Weights of a small mixture-of-experts language model, trained from scratch on English Wikipedia: vocabulary 8192, 544 clamped SwiGLU neurons an expert.
Below are experts of layer 4 (counted from 0) of a mixture-of-experts language model. Rows are named router (the router's row for the expert) and show model dimensions 192-287. Each number is 500 + 50 x the weight over its row's rms, rounded and kept within 0 to 999. Numbers have three digits each.
After each expert's rows: a language model's description of what the expert responds to. This comes from a sample of Wikipedia text that the model never trained on.

# expert 13
router:520444552526534410497492489417446455534460536529575417542522486434398472533549473509457513460436576559465435465481556583519501466433560580553479544458456555564472454566503559425426557449486401555529510599459521448480428568563545548507526513552519499526526470570440522576531526542466594461
What it handles: Nouns naming sports competitions, teams, rounds and institutions, usually after the or a table bar, such as League, Cup, Round, Department.

# expert 9
router:564492571528527446428407463528442543554465481418471506553528459449449523609550535584514457439435511515458566470420512521478421500480537498603469509503496502489466495485513450463385480394485508490518473491490461490519456542456548571511583517527591526583549495437498519580525512531449536441
What it handles: Word pieces inside uncommon surnames and foreign words, often after a capital letter or with umlauts, such as MacKenzie, Hagglund, Ykkönen.

# expert 8
router:515468544541553465470427563569438470523425544481547455545553423436420525553563423535453508465431562569410476473445556558550470547463581546545481567425466540546463457551428551462455542465470447562551475559538532468540469554565559550555563558568561551570530499569440506558562466533500567454
What it handles: Inner digits of long numbers, coordinates, formulas and years, plus capital-letter name starts in table cells, like Benny, CNN.

# expert 0
router:425489554569415498523501502495455437563463571540542461428569439501603371454556451395601478496512529506528453474439533586497559512388518533503496565535499481505481474424507538578502498450538460419530468543536539418478540477516515514546542530431573536553513503505565503519535480514450453449
What it handles: Prepositions and conjunctions joining noun phrases mid-sentence, such as of, and, with, from, often before the or a, as in "Communes of the".

# expert 15
router:542468534560550455426444599576441461482428585472582480550533481440460542579548430503488497441417526553424442497439493552545513539455536556497471550409456541534451467529417517499462540464480429560519563606558553450490480572554532571569571549563576524564514512596452554580538435546535564457
What it handles: Line breaks, table row ends, heading markers, and opening quotation marks before quoted reviews, statements or song titles.

# expert 4
router:525458527543551433470447566564452459520422555490560454549560424443419519548557433540462512442452550570434466457449547563535473548455549552555484559420466548557447450554429542469453555456451452566564476541549551466525454561562535545555552557558554550556530473546424498550549451543507550448
What it handles: Spaces, digits and pipes inside tables, census figures and years, plus unit abbreviations like sq, lb and taxobox labels like Kingdom.

# expert 10
router:523449527544568451460449598575435452529448555486565470540554423427426528549547435539457519448430552569408468467449544545544479561455544544540487589412460564554458457548407538471454535451467432552543473543546565454514470546556566570569547570558567537538547479569435489534545461534489545423
What it handles: Spaces and digits beginning days and years in dates and tables, table rule lines, and Unknown cells, as in December 30.

# expert 3
router:512434536546554452484426578570455462526437540466546467560556441442447519521542447558454519451431570574426470460451536537558471548466538550544464562397468549540465439538418546463450534472445437552566467556534545458513467569570552560577545552552574536551532488562438495552542452560495549448
What it handles: Digits and blank cells in numeric tables, especially election results with votes and percentages, and decimals in measurements, such as 59.00%, 43,253.

# expert 14
router:466430503523562463485476547575450430502438562454534480566546457436408494494546474573440466444447543536459486448446519537580526489446539521593527515433482550554469493557428586445394547456501446556550579532543555484490460580531552589554550527560566518568532469551427505538561443544519536500
What it handles: Sentence-final periods, abbreviation dots like c. and et al., closing )." and heading markers == and ===.

# expert 11
router:525479536547561444474423580554432467521439564492562479550547436451429518540541428542463494463440542552422458459482566558559502547446550554537471592416450548551448444549419540457471548435467455544573491533539574440528468568575552575579560548558580557564543484554443486555557458566498565449
What it handles: Digits in geographic coordinates with degrees, minutes and seconds, such as 49°37′02″E, plus the word the and dashes in running text.

# expert 2
router:507435536520480404535472520491496431552460539478558451561540534482422492539558456499533443436447561469480461441454489543412490505523566518518469538537413412573496386548499589541488584479493440429561456502400510439628432434515510506579550522530492529495545551465444532552554463534542552538
What it handles: Commas after clauses, dates or names, plus adjective-forming suffixes like -ical, -ative, -al, as in Biographical, quantitative, political.

# expert 5
router:527590479515455492529475436461490405504418506513526539568562442410555534528565447502502482458505510559460505460537542507468446494470519579453484452501446550546425564457531467551497541459427481540518527588546564436424459549501507524516497409537493576555521573530421495543544412556481469424
What it handles: Hyphens joining compound names and word pieces inside foreign or unfamiliar proper names, such as Sainte-Marienne, Matra-Ford, Saigon, Nagoya.

# expert 1
router:532456527536568450460443573551451469528451564469542474558554445429434527535554429528457534450449552565423463473454538543554472539437562555565474574394447565545444431555422545458439559434464432568565472552528560477528453562563553565559549558556551531532536483571441505536515450556503547454
What it handles: Digits inside years and numbers, mostly leading digits after month names or in table cells, such as 1941, 2025, 1999–2000.

# expert 6
router:558403494561528454483533453505418463517495560534562467507507486468462573512499431399588423460438546542462458449499513515523463484531546526427486530446486595542532399481484510462585503474490467556559506473507518491485423505493543493489530478571509544507413536487484466540587520508479457532
What it handles: Word-final s in plurals and names (topics, banks, Swinkels), plus short inner word pieces like th in Anthony.

# expert 12
router:457457437536542427434433504483448494545413501478540462413456487500456481400369483508490515491435565514501465425505538518479468537546548558506363533534404518546444474498480486451504450537577482469530431541520549464528450507424535565541577586536546485563530474553513486564552496553498503393
What it handles: Auxiliaries and copulas such as was, were, has, been, the -ly of adverbs like seemingly, closely, and pronouns like him.

# expert 7
router:559440444570567509513495615531464441519409592412503496555518489426452446527511505518499583463524545551472456492410490487513439539416506536490504512499470515464426455511509489388524508461449474524566525475501507466514485505645573575519549450557536590563538554543453485546523481571545563487
What it handles: Suffix and middle pieces that complete ordinary English words, such as pinned, dialing, profile, redshirt, population.